Weights of a small mixture-of-experts language model, trained from scratch on English Wikipedia.
Experts: 64 SwiGLU neurons an expert, 6 picks a token.
Below are experts of layer 3 (counted from 0) of a mixture-of-experts language model. Rows are named gate (a neuron's input weights, with its number), up (a neuron's input weights, with its number) and show model dimensions 0-159. Each number is 200 + 30 x the weight over its row's rms, rounded and kept within 0 to 999.
Before each expert's rows: a language model's description of what the expert responds to; "mostly gets" lists some tokens that are sent to it at least half of the time. This comes from a sample of Wikipedia text that the model never trained on.

# expert 48
It responds to: Verbs and participles. Main verbs and past participles after to, was, would, had or were: build, construct, built, served, sent, made, became, known, Nominated.
mostly gets: "ed", "ated", " made", " new", " became", " more"
gate1,162,200,243,235,223,235,196,193,171,192,238,184,209,148,207,223,166,249,190,210,209,248,163,189,219,181,154,145,198,166,215,170,180,230,211,183,225,182,256,235,186,173,232,195,143,178,145,188,214,215,230,217,186,212,239,195,238,205,184,207,184,171,278,138,179,213,130,189,237,196,184,253,201,203,223,195,163,233,259,205,141,217,195,219,205,214,165,181,254,204,220,155,238,210,178,180,186,225,188,240,169,231,224,262,204,217,176,163,216,153,174,207,231,142,159,155,149,172,201,222,181,228,269,201,206,177,187,185,230,168,192,199,261,185,213,230,216,203,192,170,218,218,229,170,175,202,172,169,219,185,193,226,226,161,200,232,195,182,176,156
up1,222,184,177,117,202,223,178,203,241,160,213,223,168,213,198,239,216,217,193,188,199,193,185,241,167,247,201,211,205,207,242,198,182,178,266,246,235,191,161,214,176,239,161,157,210,191,169,213,234,167,171,187,195,231,195,183,196,184,213,246,220,233,190,217,176,179,159,263,201,252,249,208,185,223,169,162,227,152,179,238,165,266,154,179,263,173,231,184,176,200,172,171,164,190,169,170,213,204,234,195,183,220,229,231,169,173,248,221,162,250,212,169,178,258,199,203,198,213,194,174,204,226,201,167,227,138,182,235,169,197,189,233,196,199,179,147,251,261,219,208,191,188,202,199,158,133,194,248,212,169,182,198,170,196,189,186,186,242,148,218

# expert 31
It responds to: Quotes and headings. Opening quotation marks after parentheses, apostrophes, and words in section headings like Personal life and See also.
mostly gets: " \"", "te", "=", "’", " [", " Preced"
gate0,171,201,162,174,201,239,208,209,220,224,229,262,217,213,162,205,214,224,211,196,191,196,220,156,219,150,141,219,148,190,151,242,231,185,182,208,255,191,123,204,200,185,156,216,203,142,156,243,253,200,156,221,232,156,193,163,240,214,200,190,197,141,165,237,196,203,157,200,174,175,190,249,192,180,195,250,193,220,274,191,174,181,137,137,195,204,169,199,167,199,201,247,245,208,216,228,194,230,192,183,200,208,218,190,203,186,179,232,209,194,198,173,151,256,252,132,229,206,205,255,226,219,183,236,193,236,208,175,216,176,228,187,238,197,195,188,201,166,221,246,196,248,211,263,180,203,225,182,187,223,188,186,185,210,164,230,212,167,201,175
up0,172,194,165,212,206,227,197,223,200,179,207,205,200,205,234,195,206,164,190,191,180,202,207,171,184,153,166,252,134,204,204,155,191,211,210,191,235,216,167,206,203,216,249,202,152,213,178,215,233,272,206,186,243,257,257,247,208,266,228,179,219,212,237,173,231,188,184,160,227,234,168,222,195,193,209,190,163,205,229,207,178,220,161,227,187,216,181,212,206,135,234,242,182,208,219,215,230,162,231,255,177,243,204,191,212,206,189,257,169,190,207,239,221,153,160,314,169,150,166,271,207,173,167,207,190,196,225,210,222,261,186,225,256,192,191,173,173,179,180,212,159,247,217,208,195,211,219,213,212,176,204,181,172,205,147,222,159,211,175,188

# expert 59
It responds to: Initials and pronouns. Single letters in acronyms and codes, ordinal suffixes like nd, th, odd name pieces, and sentence-subject pronouns it, He.
mostly gets: "d", "h", " it", " H", "G", "D"
gate1,227,196,255,172,227,198,248,207,194,145,169,213,203,198,188,211,161,213,187,185,194,260,228,230,149,159,183,164,194,201,228,201,184,157,193,231,234,183,181,184,201,211,200,204,217,204,203,228,203,181,163,234,182,217,201,224,207,179,243,221,156,155,110,201,160,249,259,198,182,190,250,245,246,188,171,155,187,165,157,224,220,176,150,188,210,228,197,214,248,228,181,200,186,187,178,198,189,210,201,186,194,201,238,224,228,196,240,284,132,186,243,185,188,193,215,149,190,148,230,197,181,242,225,205,154,229,166,200,177,191,164,225,189,172,217,183,219,167,242,241,213,195,241,245,272,234,193,190,243,191,193,190,198,219,224,204,210,224,275,170
up1,180,217,128,189,201,236,187,214,171,215,211,199,273,200,203,210,198,176,223,209,186,231,194,146,209,255,228,180,205,162,185,155,199,207,181,171,240,185,165,159,203,218,231,152,235,199,198,196,140,169,164,191,135,186,207,218,159,229,252,210,167,180,210,165,241,212,145,193,220,187,190,209,201,162,159,204,202,187,228,166,207,233,227,188,265,140,237,186,173,222,228,161,168,154,210,248,201,173,138,218,196,260,159,163,211,216,231,213,194,221,158,174,188,240,219,228,202,156,195,223,168,191,204,223,184,201,203,220,181,222,137,192,256,242,156,205,251,160,203,197,169,222,214,165,194,209,203,220,241,204,141,223,238,193,178,189,242,154,201,217

# expert 63
It responds to: Word-initial fragments. First pieces of words beginning after a space, like fun(draising), pen(ultimate), step(ping), ex, con, plus quantifiers all, no, any.
mostly gets: " all", " no", " No", " di", " comp", " ex"
gate1,172,246,142,197,172,190,218,200,180,237,190,210,203,238,162,253,134,190,215,181,236,226,214,234,211,181,193,246,178,221,191,194,179,135,192,226,173,250,183,193,220,125,194,251,210,197,145,182,217,169,247,159,162,192,197,229,225,173,236,191,197,210,213,168,226,225,165,213,181,224,144,199,180,244,242,216,225,179,198,244,158,195,201,182,161,177,230,187,203,176,156,142,229,226,218,147,260,235,199,148,237,149,213,203,197,208,182,171,163,183,214,191,190,201,227,251,163,138,235,219,225,158,197,180,170,160,196,185,175,226,220,232,233,224,157,253,155,222,189,200,215,210,183,224,203,221,238,171,188,175,223,227,185,179,209,145,234,204,183,176
up1,221,257,214,230,227,219,182,224,181,227,166,233,197,224,237,238,205,193,251,175,216,189,237,195,136,229,186,208,175,176,168,233,217,175,207,176,149,176,172,129,145,235,208,191,198,198,229,191,234,199,217,187,202,193,248,220,148,137,198,206,147,210,235,182,222,213,215,179,233,240,209,194,209,159,198,178,209,219,239,240,199,235,179,170,137,229,185,221,186,205,187,175,183,157,162,230,222,238,230,224,247,197,199,192,208,204,215,225,185,153,183,195,211,218,240,231,184,165,231,194,136,282,221,239,166,255,186,239,180,151,209,252,199,178,169,210,188,212,168,182,193,205,197,155,182,165,232,176,171,121,247,176,193,205,203,185,206,233,248,223

# expert 46
It responds to: Opening brackets and marks. Opening parentheses after names or titles, before dates and abbreviations, plus quote marks and the prime marks in coordinates.
mostly gets: " (", " \"", " un", "(", "″", "′"
gate1,216,209,228,240,213,164,184,217,237,181,239,228,190,253,252,181,195,257,207,211,229,172,227,216,133,188,140,230,178,185,267,227,223,180,210,197,184,199,136,250,200,226,184,210,192,223,197,153,196,206,183,177,192,212,223,156,154,242,215,151,211,170,256,204,193,171,189,126,225,188,204,192,278,203,196,168,178,245,185,206,177,166,196,186,189,153,198,187,206,173,244,176,157,166,216,200,179,242,250,184,171,225,167,178,145,197,213,230,180,153,217,189,224,129,164,185,177,200,204,212,221,198,240,182,183,229,191,222,223,224,220,190,220,172,207,197,184,236,172,218,166,211,156,200,202,226,174,143,228,156,191,199,153,168,163,157,238,172,228,240
up1,211,212,163,162,220,260,181,167,201,212,214,214,208,210,184,184,180,218,206,172,174,229,153,140,184,223,227,204,252,185,188,240,246,204,174,242,227,161,195,219,240,183,217,198,188,194,246,220,232,240,190,189,216,139,187,228,199,199,201,211,205,191,182,215,189,209,178,270,202,154,132,228,133,251,234,239,181,144,178,161,239,220,209,192,217,250,146,210,184,205,141,238,242,214,168,217,181,180,173,204,191,207,222,230,177,193,213,240,163,220,187,186,226,237,192,231,228,144,205,207,232,138,169,225,201,212,194,233,190,201,170,199,201,173,265,179,233,205,210,168,195,201,152,217,224,225,199,225,159,151,225,224,214,260,250,280,205,197,194,176

# expert 30
It responds to: Clause-linking punctuation, prepositions. Colons, commas, and linking words like by, at, after, until, while, and in sports-career and biography text: 2005: undrafted, at Under-21, until 1872.
mostly gets: ":", " after", " by", " After", " until", " while"
gate1,191,244,185,181,142,204,231,173,230,197,190,190,206,210,183,159,224,186,222,108,194,200,191,201,195,243,211,242,144,207,171,166,183,158,268,158,200,225,169,237,166,196,191,171,222,189,244,158,204,196,186,192,152,197,162,213,209,187,198,217,196,217,222,201,244,174,219,230,192,199,187,212,152,168,223,186,193,146,203,200,186,227,255,201,145,202,186,158,213,208,240,192,190,239,189,171,144,236,127,206,235,211,213,214,180,169,230,233,244,192,223,180,162,147,193,150,229,182,227,259,208,217,115,189,245,174,206,166,245,236,214,204,228,217,190,228,142,215,220,205,196,207,220,171,202,226,130,173,226,200,230,201,187,195,225,222,227,172,232,247
up1,228,163,149,156,195,245,215,192,208,235,247,218,159,250,249,159,220,232,185,173,185,184,154,220,256,196,213,239,259,218,185,172,169,182,211,183,227,233,207,240,191,183,203,181,241,194,256,174,186,181,209,172,224,183,205,190,166,217,177,135,236,228,198,209,174,150,182,232,195,202,212,180,242,108,173,214,195,208,169,229,221,177,149,274,258,207,187,216,236,202,205,185,172,182,211,173,179,184,184,206,196,232,219,282,237,206,241,236,227,234,153,185,213,274,230,206,223,198,204,183,233,158,208,185,189,169,187,227,220,179,199,182,190,245,205,173,189,162,225,237,210,177,223,197,166,190,199,149,196,209,203,217,222,214,183,177,176,229,229,138